config.yaml
d_shared_expert: 0
grad_clip: 1.0
train_tokens: 389500000
Below are experts of layer 3 (counted from 0) of a mixture-of-experts language model. Rows are named router (the router's row for the expert), up (a neuron's input weights, with its number) and show model dimensions 0-95. Each number is 128 + 32 x the weight over its row's rms, rounded and kept within 0 to 255. Numbers have three digits each.
Before each expert's rows: "mostly gets" lists some tokens that are sent to it at least half of the time. This comes from a sample of Wikipedia text that the model never trained on.

# expert 11
mostly gets: "| ", "- ", "|", "The", "- M", "- B"
router:038129024107157121149145145134170231116119158064161117090189096116119117224090090150181175112076105064060089129148145146137155129161107125168159118124128171082122106143140175147143131137120127079145115130132069170121167166115144147126150145137175113124137128177067128146165103144115135161
up8:110111141114167104126099189145086166080124073118192096141171118078111160099152152157165131113122099170175144127167144139126140173162115129127143153079146155145108130126113095142148137103143063130059162070129178101091139062090136098179124113138086105104106137165110214074078104142128150125
up9:125098159140063115185199147101132098133145160172147212106108172202145143121117134165175106107156075117137119108107134174169121167170112157097104103098143193147157087119080106128068140143107127129094145108158110170098093127161153126093164052123094142120132140151195131135095117098163123125
up10:127141168145146166140150093127165106161119076092187122144131104114118166128132119178134107127147098161102096097137137152154150115120172164143118120161092135133164027078062143146166054139103091119161125077136091050122088134189153140207145088164130144182109110179114146119136105113111126112

# expert 37
mostly gets: " was", " were", " is", "ed the", " In ", " has"
router:046151122131153106119140132213118131083088090124118082107122108084186118150152053207164123134122135100110131144105145194102163151205168115124150080081152146111095142140117142128112102181145090072157124089169126138140138066112130097123137133122171109133159103117135100148156139126134149141
up0:145154116138112109146112127129099129133127173145121167079114080183216170128139139136110127147129123126112136159159083211080083149204127202156147074091140040125115134088119107078134125096102119130142137146141074083142142152083132125141111088093108134144148108098121143130105111211159148101
up1:120121117158101099140133165138103109128196113080130084098092053119127111125102087175207127128101186150178082123123128163199135198130175101126115113123147139115137119156173144171132163150132077146200107157106191164104192041132119116104147135143145112119085127122099153152140125128094112139
up2:121065115173143165129187118102126137152084086157132159138190119103148119144119112125080066170160159099137182184126138132087152197119109167170117150120191115136075156151102132140143079089124156130129086108117129115132112132189101131142080145131091091120074102109104159097131135087133130121

# expert 17
mostly gets: "-", "- ", "|", " b", "–", "- B"
router:034124075070168072157149104220210128098144176123122113143178117064107190159118082116150128134102101082130115121166159118100097115204146109140153162081156189138114131152151106140110124183160080142165048120124108147164115087085116151149148177155108113158129139164130165185097075154164179196
up8:102133167109138192144125129063153138115170134138187145122090150129122084155140116118123146113131106122135174160137142155098125224139142121178119126121135167140177127145120162060101102075117120119101144150147109138093163141163142122158129087085132117103196161173131127078121203136136160122
up9:147065122134133127104166177172128121128102155044144131143125165054103171118119129090173081102162136114144143102145079095118166108124163188081115148139107150159096095122170128165171101130137094129121136080175175147064150070146103134168172065067120118109194104116160116140113127047200158137
up10:150178126070094169143093120144116108132121167056133143148141224162126096131207171111021139126121097159103193105076160120142157115156141135096117088137073092107109101103083166148111124072121114141124125093196135076124082178177121176218096095129158131120164139176116118147138171124176129117

# expert 6
mostly gets: ", he", " | .", " William", " It was", "|---|---|---|---|---|---|", ", she"
router:103135038115086115178125114177170135117122146102150139133139122121089076162118094182154129124065129104081146160179145168146130126155141150094171115145145151069097128116168177141101123132152039133107147128079103128066170173116117131132138187087137138129126138134070178108172079143106106123
up8:055195162097073134139092157130075147129089084153119141162098068094143156169212159147157147118171161094128167128095126107123123135141189148137131129142191166143161106119147154187116117082143097133191115110194100109095103102120131069126183146108147122146088133110172166110100113173070183110
up9:165090168171124053129129120131149153157125153110166163142124176109156114135158113070151123169178112167083131173175122198124143104108140212135111133094097144118167131137166177087124061117099149055109127083145121164069088141115118183179098118109163135150050082114151127085150137130078132141
up10:128125147137143139116091111121155119083155124122109107135149147127129117133150163074193219154092125080122148100127138121113170085177153159126161117092153137111190094156096157072155127141159096132114156154177161092107114140165162126127157125095103195119115115166091095160121190126190120129

# expert 2
mostly gets: "% |", " |  | ", " |  |  | ", "% | ", " |  |  |", "|  |"
router:125120134086158097116143159129224129154077159102090102127175127108122074175108094173157118143109108090107111172138099142147160132164138094195155113089180161144114123155147067177131107185121159120157098136149041143131156162114087120146139136190081165119170120154114100140162135139136158175
up20:150176173112130101142141101160137123140064159119121175142129162135134128106182148149179075116147203111133179161131100159072109156121204154114176090155166103083141121153163127124142170108189119106138118103113118208124169132107124131113140156085150087184187170086112121138127096097143161150
up21:117119094087209118056138154139113150111139098134103126117164134093144147108102144168159114100156090174112084122111141104108080110137185129186076115133111131192150124117092131116142121120092150101155113111091083132150096120080139121097128145097160073114119182085139088127154100235127140140
up22:121140157106168141131203121117110108181142070084126061092143121134141136143068149156110127129169157140124162151107124073135132211105076135136168111133071133106142147085148110097150155116067114149120112159134121104118103125154107089072103154163133196109118114172114177171143088157097073069

# expert 3
mostly gets: " s", " l", " d", " b", " t", " f"
router:135142067092141125082168092156172186122092119145111102131176104102158139126124063156124150163112091129132093122155119167107138123151123086180116142140142164146116100121124056198049107172104149153150126087130076078146156120127105082112183161171098133164161078092140185133149158159128111140
up0:096149139107088142149127130161100146123118153150182146128144072110171111153159124125111086168175155127164086106090038145069099122177129047155134137077226199182085133123225112119132166105140151153108090128121082168127113115100099139159143157154137099172159111144123129126148081088101135112
up1:087157106107147152153213094130190089164191143111115162141169079040097150151157073096096123149139182143109134146083146098094129090105131081148156095105134141136155120105136116151184121051143097145101107108128102201115220087084105141104200123107091114181160093145113135173086077104074115173
up2:154214147096123099114165139136065167049127115067155123153110125144032136078135143141133146151120136185178110154153121178078081152130119153147111077171150159153142138092130152107106097157127172114118104129094103111157085096108111150196107071114123152077144028169132155115074148167092133137

# expert 41
mostly gets: "R", "H", "K", "P", " \"", "V"
router:075121094126181153159189119175105194106107164108143070155173116128112154151150150166157106134124079075089146152217185148100128131197101121128110125133129132108096118131131143143116151117122139093111107094117087167083155142128126155137175149144137097131108169108116143116167114153169192222
up0:132165083185122110145128123095132104076141165138105125171159141149111181163126069136192156163157116114134142138156109135108131124223085118101124107135182168100090154103144136150042103066187141081080104086103122157084092104065113068113094089149173170127100123179116096122097094172141162062
up1:107100095112101215110061144184098140156120118116122097131142148138137134151156120143131086182100076128114112155108151160086098071138085144100132060129157132138114182121158133147140136076097117088172122086173122094134123143187086118176113142135128141154157199119094143106130101120131141172
up2:069134114161120097120123119042106145104112099099147123094131172192158179155135155103126161104126142130132162142129115122112181199160131153058128125107174156093136088126146130063165124112207133100132109156110113138164113100182117159136106165139120102158146158112096152138081125143093160024

# expert 39
mostly gets: "\n", "| ", "\n\n", " In ", "- ", ", but"
router:096107102161159131150150157096183209091087118140138115122168115137134134209148112150163151165090157113037100151150143207142116157138075153110172114095104155143121120133147178161104101147126054106158096133126126140081161159141081153129161150105124139136095092134106166096181116145101131106
up20:049194132122145150151137088153086114134110142154109068157121112142128126180113177145128078158087154144083123150133126134149181110140183108125145118142113045128103205082137098132150071114109136104111135145180125115101079185183099139173141104135133102075122147155132187195143132124131192141
up21:137149196050128124180140123131113100106202136139101149095108108102094115075147157180114138132116150111157120196126125076107198135145115158099112127127112179126126129120122076121157156155133127153115102120161129163076117093077142162140098085168137120195159141149157144160167039121137058150
up22:114098149100105106140058101078119127193169116133131102102140122168133117071117164069147088143146122130119147156123100142127139107124178170174133022186126166133123101151094117134130083064150170111125108197162140107197110159183121184149161136174127142106157109116103154121116152126055104149

# expert 44
mostly gets: ".", ").", "s.", " ==", "\".", ", but"
router:085127113085138123062146153110148138103105227147162090137150106143105129155118141202122139115154134080108131116150106161155109169170093129167164178108124129135141125103131143187126124150173132104093161134061126065072143125112137118141114068164095112114114149165076085171098172136144121153
up5:146128111130106191134116130076158109078165048144139107156109164160126150186076136108129109118159123091100166174096075152161147162121131144109103147127123122128062119086113160110139130103119128103102138102124118115186084185176109138140115148097082132122118147126116123158192137159082099077
up6:141056180145099114131111109098174139134072132115158121113142160162102105098092204088074142111092129135103165164143154105105137105162106161144164156183102109119075117214142129090149130140072139158127136158105091137127117098156111120136150065077161183143166121075143113062114106129139175100
up7:078146116074158105095142143094162094132143144131090136149103186142119067137104123102159132101088148133146140169140086159154086090123139131118104086172139173169096155125114143129167107139117066143126096109129081170113083174077113176168150114143017103199131097150178116118180148066163162084

# expert 21
mostly gets: " was", " is", " were", " are", " is a", " ="
router:066149149127133128149159097169116116107097101120110131133122100101079095137132081125144148163126121077102182162147106150133174161178109136087088096090144136123115100111135106114085133142143097166107101085121103106126155116128069134135156153114154175150144068100106066123163146132131149132
up0:107142128131168095171085151116079200122137152105149163087159087124155118128145150113128079060161166150049170185180144136136150101134116112087136098170136144119102090144064154116093158078093170081169118115186114126103232105084106165175129131117173076083120100106172169135119129191100092166
up1:139153184149163117125101190176148147160069139120109135083127046098131152157140099121169105107133110137113087156114130184194142190115122109119072152082118117113181132125192158143115116127180096130169114149142148147115186058129091086147166152143114123162163116160122140167141169072134101072
up2:120158078114137055149135106144160130102098052167075190103085148145138128105096137140139154156125125129090144111084137150175120093133126178157123149137152106121116153083083103102128079197125170135177073164144129137146128120116116098255187189124097164123119069073140134153132135121133134168

# expert 16
mostly gets: " S", " G", " M", " R", " D", " T"
router:122148062114195143115166089145136155132116169105123041119175133140085176159142135152131126145094093077112130173198191131078117187190090080148106161079116136094098107125159087161084152131130152106138091048128137152089152146133086115117143157122137127126110125124132180127149131126151177203
up0:152111189100106090161090129133153113122113126103121110143127153086163149134167071129129126140134146125170077094175123154164132113158146133133088088097151177122066110113133084139153102138098195147158169118099141176148169133096145130122161098091102089072162147141085169159101093098120185131
up1:148140119135096104177119126062205189112148143166180152077130072137113140168064154131124156160146146115083066123132119181129137088124102147177094183168068139092098125113143138097151081110106120113094058152146103159132082118101116096138181155133132130143109125100068125158116144178041071188
up2:132142118098148092205115083108072136131147146057140144149095196148152132161180064178158156116106194135133149094187187134140152138078154140121156086147142162114156134174150176089147113137211110162167134105174108071111128164133121152131092122124130139120180125160134133112147126083087122128

# expert 10
mostly gets: "c", "n", "v", "w", "k", "g"
router:106139159171166127099127130134123127113121143133131170037143138126107142114170110104168139187061122137091150152129143170125159172130137148222118115124132159158114080099113103161156071109203097122132103135049136103100153174135187111142120128201087095120073170101140121156161186124162106190
up0:120153134150173172048101147077113145108133088142133106132120041105141142165127121132189117174131133106178124147218126137022132162123118153173126120206147135120082145118061100142138115189140114139128122132151133134078173133118169038082118108155123068135087165094146104134115059143116097120
up1:092149051119137167136146124127111106116177119158117157089138167152077107145101142154121189145137108104108130118159117168149140112141103115155122131186104099154082141116208167163174087082065105119088127171104092172107111139128099123162188186168108108137101170196151147138147126072083149150
up2:146130119164160130061120143082117175119102103134121083106111112116119108086099089144148091146176126142117127117162139115126136148146078142130114104162172101141133164152121193058169110179131152129093038103143136079108178100181187225088077095138146127130102152129156125143112140148145095149

# expert 15
mostly gets: " final", " largest", " main", " highest", " woman", " original"
router:118160105161112135138132061146145116150106102127112145092111139148138148132109081158126153123130108111107176129173122135136076177158116154147139097060142175112116124103126118154085164138109104119144137102159138121104106164076138146183184204236111182141150109127112158077117113108203129137
up0:172124113100084121158103192082082145100080170125168135129077155076125145169160164149130126142148154090118096102127123116122134182153108144099130136144168185138075067106160164118130065094134149157120158082167179127178125110082180144121105088183108082077113087139123182160147118168100198120
up1:139142152116095049131137160127167150141052129123126165130131113106084081175135072156137076124162170119135052106119188149120115118132152102112092106109123146073030153185227142150177067126130142110134115137185169065079183145103135167112106089135126154109088114100174130113133151154081115123
up2:164120126155138107127137130144116141081172103068132154131102103171036121125130121125126150087123137102120096152132147127156113132130111163094204136118145109096096126135119157131181099142191107173117130123097110088114097156154133161092058118114128134122054074077152103081165125136075074110

# expert 1
mostly gets: " that", ", which", " which", "ations", " who", " that the"
router:148151083078128123089171109114107142123129102136136101120117122100157099174128109166159149157109168069146138177119112166159133128116082114097171059126177146141092082109129119172045080160130101113157116122172153077185150087119097101140134148128108111116154109074135146115185175143105128126
up0:095119129129090087105150144164090109146115122147169148141108137103155093163126112108097087146158166124106139108125156081148091187140204134117140083066126200129124133151080097103158144125152107071157119107127088136164142157154117114079157097100121105127165097120146117142107073105128156114
up1:137084160118130134171131123152114139118149112142083105092106152137105168167123058160185139186110145080124098147113130173129111155130125145063156112104130123086098091098196154142152169168097042095174131161169202156155113099112075168145140104113134074078141093131157145133139066130066105105
up2:159124164147124234137143079090183085083184129045078174067122136170110091107159140125107140070122158114113123159139120119141110150130149116133113072075139141107138157105058113075104208174178123118042143093128150175147124142117114145154073094069156107100123131119108122150148136099174161105

# expert 7
mostly gets: " in", " from", " in ", " at", " by", " in the"
router:113166122098183122130147140124136177117130147144128104140144129100160144167105088207157156121108132120088183121167128191093183127159084075121145135099104154190122102110148135119089065178153150053139120076108137140089099093116142117130150084092132198106157111150128127091103156112122166148
up0:082126116185144074142115121069125111143154117189110148129113166165111120108170119137083148180138131190149171149172161136088103152157149171129152128132106157091108122144132152176120079118141132100066112092101072096120137139095152177145118115109168104151076053073149139118148120148069119111
up1:098115128113163082124140141132158144106128155100163168122138128153205112174121110144138107138128198122123121110117154119155120096137096106140195170056135121113160134071150130128105138186160101131071154088139121159101140088146114156041121080091084109150119132120116134170174097145139110087
up2:062130195093101100089097167153078136114149093109075176130141096104072136135181169103121162111106133094143096123151136074151113175102177145146122147158142126093135132129097153095167140114102098123134131140147141119110088116141142149049108157141118075086082106125207131149121091156196169086

# expert 33
mostly gets: " team", " season", " film", " school", " work", " state"
router:147153072131099136086158121112155170174119073146151101122141130090191114188122097158108157134049128090138175132173141116140080139131131114190133098101133159097107121110134092154056136179121102095155158140129047108119134147105118091119162146160155163138182105129094178083146134114182128138
up0:127106154147154171130137211098067203085126091115145093128097095078156155171155125128124079070210153145089114094160107160106146127117129153120156119097156202207139117177174128143120074167097140069169149067113125145121107107099113126092114111138212103131130119147108123075138143137189134176
up1:079110071118107184187137123159114152144152099111058111086093222149119148148154065155164118078114189157160119159091116150102121071118075118146098051179113143120152106129164131081152178118114124085166101179113116131112140114122099132173171165108113203136139151182118140150132125077097157125
up2:092122206164144141123091172055113120083084110148148143078159150136118116132077096042062151105131135143118119111090097142107097068121073205138159147168076145127124134116106117084175095128174123095151159127142114094087051123131130126177128125133079063124186121168140116150158131143138150106

# expert 40
mostly gets: "| ", "|", "- M", "- A", "- R", "|  |"
router:015145057129132128140143116175127160081142194075127127128189124127143114155148126152156153119089093015063105129135124164133139110156103128121123103091196117076103090126136109085167147132132133104126074156133094150085151102169098167144149166179141162125146157109096167125197142129123151144
up8:119124061079167151142145157107125164134040071103148139076175139131097127130152117113154117159129152151121109151156126083130159096116100138174095050149132109143113095141120122104103132133063155165168102100124114130166076147122122090125075173068117096126171151117104165125156143122153060137
up9:086143117084112129163161135030126044094107179090097156093132157114140169162161098148111120156126123035171135160172139115170141126111170097150092159094116153107135105183100114116196139114142117072119144123145127094106100131171103142124118101214151160145162105198175118129135125105093086088
up10:116074155170146178132129082156046141127182097142177144118105157163101108134162150116115150125156134113082147126156127155091164127183101173118203153127119090085145111087160102143113097142144136137137126122179181148150165164114141160150171139117138118126145118106088129166117047099148130195

# expert 19
mostly gets: "wood", "ics", "ment", "ation", "ions", "ians"
router:116124107158060133063174145127114178168172140158150098127177130108175148116099132174104162183139159085133124143136119122100078144150115116088076072114206118101129100139146140167092070182186098154094106153090106108111183152154104167134139100087077124074147060140099191136103133095152163144
up0:118131122081148111132086170076127114105100153147172070087140164079112164129097083140153193149136103083089146111147110185093126146180128051064109131150132112139127132080111112114097159086118174156140169131150103068183035146131100136118133148148122136146133092133202136078158123098147173141
up1:112100096128128158164161156151135158161173130139144185123120161097177132093098108124123133134116168103097116152156142108124104144151130110119088143102078153101144215167171198130089062140108166092134095144166116118159137120117152100080156163135181125112157119146142135142143148158107127099
up2:065116147158158139119109148114129133114205136176180102127056083141157145164117153180109169088140102152125161169129136140087091116119136142083047117120101153182124188144120138124123177149155205129142158142167141161130141161171122218175098112111080080100115155093115160113093092073093112158

# expert 35
mostly gets: " by", " from", " to the", " at", " to", " on"
router:102183098108125112128118111182131134112144153120156109149129124104214105166088121231119144155118153121088114158127141148080145176233112104130151066090160121159111146131146115097082098162175079141164049049153071158134071103135154124144126103134121130063166081127127121166155162103120156141
up0:107117117185114146143116135167113093101163137139095106091070158174148125168183183127148140145128096141182134051115084127111128130180079068135118116110126101105187083115110117120171108105095130100162150120088090104177111138079114118174134106172062145132095143165119108141102126141182080084
up1:187173117109118101111130162106144117137081119105156087120158037082132115140138136112106100173165106030163133125137106136098160129141116110076130101109173087100149151162048100198166124116170134141132145181146141128140107135117114141107099108123127076116139127170158070132153126132163138052
up2:130108138132124071133128090161093104146131068163103116087087180087122159163163144140091105173132184092132133119159134110159147100144186086116085109151104194105084167096168077114118154092134139090107130162148142119136127119131105163080168153126157165108119161108110140122126107146161121121

# expert 27
mostly gets: " –", " |  |", " -", ");", "% |", " |  |  |"
router:078153098136112135127126098132136172041077147123139178104118124141161130192141139171151124154138092113069133139148137129135245171181149146171153167093109105115097133124129130139134129188173130147143109120110091088146128151136098154126163171153119134134135144067103201147203114160147127178
up5:137079156137175117123161144131145131067126157150139177141115148138179128193107158098108115129121160134110160092070133140097140138126156137106046148139218139144102109154129133107131101135117149183071120136126107096108095154130129127142142118121084112112152113127096110146113151113102163072
up6:106172170071191088065057127159113128131134150177179099105183096141099084143143226101128101144134148154157136132099140101137081107166138155111131152108138148158074104141145164121076127107070125152104129127142089157136102163156161171072105144088123052255128149098084128130126134082174125155
up7:111202145153150094126205140124085126122131112169102150184177193110134118160171140111131190136138146085154144162120190118152112133149136078140168101108128092074159106098157105130133085114133144126101120157097118141164141107144139146170131116087127148133139126115096116143117101173189113094

# expert 42
mostly gets: " been", "or.", "| ", " for", "\n\n", "ation."
router:109177087215129114131144110091149160077133170095148157113186056142157133164174127149171120125110148106087122162106150150111138160128152108126181136062132184144045041064191136134161160129165082127088142136142060109122097165148130136130204111100146122099116160128181153151140090124119122127
up8:088122055157128169130127142126137204131101157158120149115137143106090070108131098095143104158133167128128126139169163105124116198122147090112123127130140198037161071101143121138097174135117140140143190126162116148138128114121070103134087125165161086112130115098134164111161135137148089094
up9:057110111171125147100142116067102090161155194167144122141088167073110112052075141096105116065145130114141119116115098100106126107152124203132113155093101145132190155100145136175123125113079155153152144060168120165138082113150146142148090086137095138105113112149118098111145119142187107144
up10:108155127152147094158096085107101087112141145126074150121168120081161099127153193150133181084060113128122163104130004148090119169111090179115145113129160123108169142201150151160125168121157113128110133116148105116038207070120170179183141148161133112079121135145128077087147171127156133127

# expert 28
mostly gets: "S.", "SA", "ki", " II", "NG", " Primary School"
router:130129159196122140106184111106131141142164097124172120093187104125092138106140140152115164156119122121111133108223149089150094158122091117126134103094178145137121132137128098160102137160158141123104151146062083132095171094111115112134126089104154181085141124122168125132151159094163120105
up0:115081121120085134126158161144120089137160168111163122151074197124114119121090106153176087147129102060120086130107152151150056142182101121136121104132137189106137098087117093095129127171152114087128107152120114125155067118129076160173158154176132153249169129160136084117089099120135105063
up1:078144119113139132128155126127111179068153155122093079092184112117130173135091078066136128147091108124116166142145102144125142142179082151136175095182123153142179137133127146112160099127112107135100118104089110106171114162169114084083106161152166149137151133140107150143093137144089142093
up2:158189148149125077083101125128154120118130133106171165129151107163023124169130139141173104161084142102132091131114142183116109118088151100152139255100151117077123144081077141169100097099156108147186137111144134142190093095149056114138160140104068136060153089122121171108125131166135064081

# expert 18
mostly gets: " f", " r", " end", " st", " b", " h"
router:097142027118076102123136129132123132147139125137146066152168110084164157119152104140121120185118119118140080137106154149114126155190210129188099132158137128120087104068119145192083047142180075114193082117076121117168137140123113110130145135144097098099144102096110185159103163146110150189
up0:160167140118174189150088110104073103136135137114114176193092145126095129157100155107124110131123143170121087167088165133056078120126164112047108094153159140095097181179158123130167136102162161077174126090150101172099099115093102127104088117103156159098149099128134183116111131156127117099
up1:085108101157159071187167114135098112178199116158130099069128127130133157048139138103148141137100135152112108189124168137115156140165100116116145125117097115141075123120188159141201094074115171138125136147142144131139122176079093088106063137158073114154148220107162117129104136027148136093
up2:176180167142187147119189145111139093088197106089151103172099131128139120136129117149096165108118124140129067141114141147147141162136113142170058130131191117106113124121123092093112139168184095110084168166137116155107101154209090135168134106144110135098104160139124141120074098086065139127

# expert 25
mostly gets: " Z", " J", " John", " R", " Sh", " Br"
router:139147136156175136143183137140170167131137131084132108058133104155056148135120102174152172131066121080111156155210106121084150129129103148113112084099126132117120078128153056127068099185143099159047164068109115121069156137130086126123132141102153130123122111108125143089174140137137139126
up0:086146148100153066119109174082150111083102120085144062097158183114141163174084127107217135156122099129076133070146166101113161089117142139147104111081111103110114095125215129115174121107140112117142159140136128121115128137137109146143133143148126087078120091135149140150116145150205180137
up1:084124084100100106148088109158149123124175099106150148129124143046154128048131086150112121132087159064136053115140144111171140098111119125149091196111126148070110078128144126154124121111148058168112148159116163084103090128117173143174159095085141057151089164115100139149128165101138138148
up2:161123133136159127093149148125104135102132094077096131105115092139106157209146127126139108081135092098080087126062150109119169130127101158101113140067178144116123175140063077168115138153158160199112077148147117103202118085118147160196112074160154152121062128103107156108105119078149109072

# expert 45
mostly gets: "ah", " Smith", "aj", "ak", "ani", "son"
router:127138162194090145132171119145113169125169159075119113075164112108064163085127123112166159131121172083133122116150136145051144138163137148149094106101150132109149073108114115145079070150207073178132121094073121116129156172114061158124127190091112136110083110097132180112155219143162119122
up0:158169108151074152140135114084076120124082116060080130151153166078139137172147151165119163164112161149164118104097141141122169133087153168111135091086103110155112154081089102144126106106108180173122073120097136180069113119149157072173124098096141112096173093111083162084121089105112130091
up1:107112127171142162146079127133106132094139135186103111092092144163153073124131177081130107115133221141133084164148164189106181174154108161121157144118146098071157188163127122159075096070097160102162126140147118150153156119132142117157098168106147101112113155177153128087097163070129147161
up2:078130143089182132111175124163133162104123131106159095096155117111152176193147098230128134112148174123119113146138146169098151128128114176145039155125210155156125109125114116105169097040165137111097062140145123086112114153100119132098104120046112121112102079095140187114144150125138128111

# expert 23
mostly gets: "004", "983", "969", "996", "986", "008"
router:093144087111098118101122140146113197137104104135123092116148146113153157135114112097138136225172173063159163183119202177048174134171136144152136129137087142134108081096131180152106033119192107122159102112087100123123147170144098134130170128163102133133142139161125126147163121129092227163
up0:086162099153182207130140102122139135125093227139163120173083142151114186114174142100111169135179197106135120147124120150092070113115143155112112038197151144131082199109106126136151110123089185049112115127150146134117148067128072118142129100106164141148158150163118187139075135104124124123
up1:125112124185101077113175058117107136121184092101159122136060141142144133149131064127127122163092125139151158190136189196112157132116138067117125118155109077148182137135146153168116168160103116080032161133158108126201101140165104137108073172112157066158139138090125147109122142146123152131
up2:095109138143170176144178132087114102114141086136154120084134045103042141137118117129175184156168133177170128108121112154109062155137194140103086105169199137123124051087115160141086142108073112064130125124100093120103190144160106129157146112109097152132115141165110160159113135163191162179

# expert 22
mostly gets: "ai", "ana", "ara", "ia", "ka", "ley"
router:127141158216096132075172175130104177133152148098123164112128116157078100102079130101119151174124121087104205100155167117094138132138095117136118084105170105117111123141122142153066078190167080176066110119072109116117183151124145171125107116090140151079106110141140156102167190089184127098
up0:140090116163086118112122094100145089113086103097161133074109098181111057187122153154132094132158132179126141164071133140104118107104102103127182175160150127126095118149135098108134131128076136158151155111138099121133174172194117157118126089171136112110121163126137137122096149066087118152
up1:126104099110153102105088106122175177145098118114127126136164140159157133085135142097178089114094117117094075140137157121122158155127177136124214082136132028155117179165090179163151153084134122143088095133116156135133110203105184091223149114101138073127172159113098203182133138145140118102
up2:095131111154096109082156099164122139161091098134150104154155115139114138181119105081115070096143146130116143132113164121153144088147112113143157078101186126149124153106118119145127099127128168141082110115123133170166132184136139125072170175099107153159129105168157100076086104180120117133

# expert 32
mostly gets: "| Party", "|  | Conservative", "Personal information", " President", "arl", "- Species"
router:121124063107094107126145144144170167133140171120106143085165124108140067142092139134185156154062128066120123148161113149106226105143179136188152089130075158100113108125124097160119089108139105166118121138115142155130139177064158128126120166129119136152166159150135139152240113117183116198
up0:105098135155122111164136119092116107097132069133103041100132077100141104162198105164142104114161103160106112174140092115074135050155138140096119108135129133171123123099165083121149137142142153082200121093096146101095159160185121123131128103117196116162095105113129121157120106119110104090
up1:102169133147171151121114128108172090091124090215147108100114181135153128159122150106088183153148146148084100184093122116125085133147133145133117129089134104140152136132205193116175095164091036115047125163115134118130173112095122142217119143112128099106072166147142129110149166094082128123
up2:193155158135148186068056117140138121096167082150135138156081164157129119150205158121158129102127109143083149129078161127096131086134126104152155154061121149169121141125120138116197127113145180139201124118127116135160173125160168090109133130126144115092094128138147100133125155024154080144

# expert 43
mostly gets: " (born ", "a | ", "- Coordinates: ", "i | ", " Primary School", " County"
router:124207152165154150167183150204082190134146086086120156092145083130091145158151073173145139145075123090135207090144109114139153124159076099105116128073140136115093122132130075098105145226136122132079116104085060137141160086075099156123118098129152180134123109146112127094171165115156119116
up0:167125153202138149151142178157099160129154139176148113120121176116158086161110126108143110107098135106074146176201099110099133166125144103081120170120145097180165143098071123098150123053162111096072169116171078143149119132115140109153117119160069112139139175148129124116132095076158091097
up1:103156152132129115114073197158140102148141051175155136105111048105210156091139123115126145152175123105080112127110114177131110161144140115117125075063187149062126159126138115110133062107117122115184140140194159184109103122146039151116170188117122080074140142102095113172163105096110087097
up2:176137169124115146144129133157091123073208120122156180137120071141108129120150158163112110074109162113092126190169090142119129196110062146152162105101105157106113140105119156121132122130127176123152105105151171148167123098134104130159104135147103105104097109141145102091078131129060173106

# expert 29
mostly gets: "_{", "S.", "X", "ó", "RA", "_"
router:083111132071135131097127177166105158120142138081176092116172145158150158107156154120108135158068084087118143137183169132133154163100096132137137121119140166102117111102127131217117110127182078177170132170081132088082142158109155159162158127089079141120167160151125094169180125126116112157
up0:177113115093083162111100145125136118117162142033135111150145177158151131127176138178119136129144153086087165106155148158113130150132129104103144160178151207165095148103109146112095076143077143061096162120134142158090149067083168102101147080113104103077174188135138112168108132115104133125
up1:124190106105181127129090093166138132123173112202119170110101207108116103127109085105125162114145099155167090162151128172137159106178080155103125137147112098139142139138138149107122072135123130166120188105116117176140121146100111173164116135156179104084065151081107141183082166066099146104
up2:157161130142166144132157107122138095118148107095148108115113086156125172116133035191121134126102136194156110143165118177040137105111111129130083082096131058104123153123165101148147164134155111128124130137136148191130172077155120084140108109128158132072187111113132130156143122121150070178

# expert 30
mostly gets: "000", " of", "008", "007", "018", "021"
router:096164116166106105081151139166118112124135089138116137142107138097194178134067141138091176158089154058084152131162132118081140157141089154205169118113199140145103095103159157142104134133161100113173111067114125131186155172088128096142129094154110182113171135171164150141155172092172147149
up8:101129093132110182097139137118068156127109108133130170125149114131098132161085091112089101145177051149133161088125092171114105141159125118073131076090130145110103086107100128037157175121121114049113106096139142175114104167156135179140156194081148095139135097181135084149124067187101125092
up9:091114153131163169107129085194115176166152130120134082124127103109078149152166109180189141077115146155111057167105107087126126116152145154144143088133143121229143098115106154142118073138124121101124123141132120041078157124145121113157130111143100110097097162102162103102078151154176123132
up10:109150133153138136106140133119107144171106111132130132182150123158111136149089111168108169114173128181091107122149100092121098175143092137093138129097141110105175172156109147184134061156098105108168165114101159176116093113111167178182086119065117149134178066093136180079152166093110091134

# expert 31
mostly gets: ", and", ", the", " and the", " that", "s,", ", a"
router:099167129097191116138168105099129181139099126136176047105132128114143113169157103172177136161117158097052174119138070227144145223184112158097196094134130114158095118127139192139096102135140130089140105122078130123108122175099146142136112141113158130122136107137100148149137115161134162153
up0:136100090113087037145180129066140115127101155083067158100131100133163134169107107127194089153141159132100148104133103175130126151172170116108173046099146127098171158137108156116114063094153153130133112130122106162110112135159100127040080149180132132169146138104109116151147100126124104117
up1:119121123151106134147088155169123133125111084175142111078092109185144133122135081140120161136105098110144106128114109121173074118091094159109119143147110129164095101160145202171133163128129095187098122158162141154102178122160079183175125166125145103124155106144119138146176131119109086107
up2:092126102106113134122094114140109120107120108173182131146111151138194160148115137144099144192132174141088115082120135122164082101150146170069099100132086123097116056171141097105132066161097143117159114109080098105172066156157100123150171082097075103100141111065138152121165127140094103120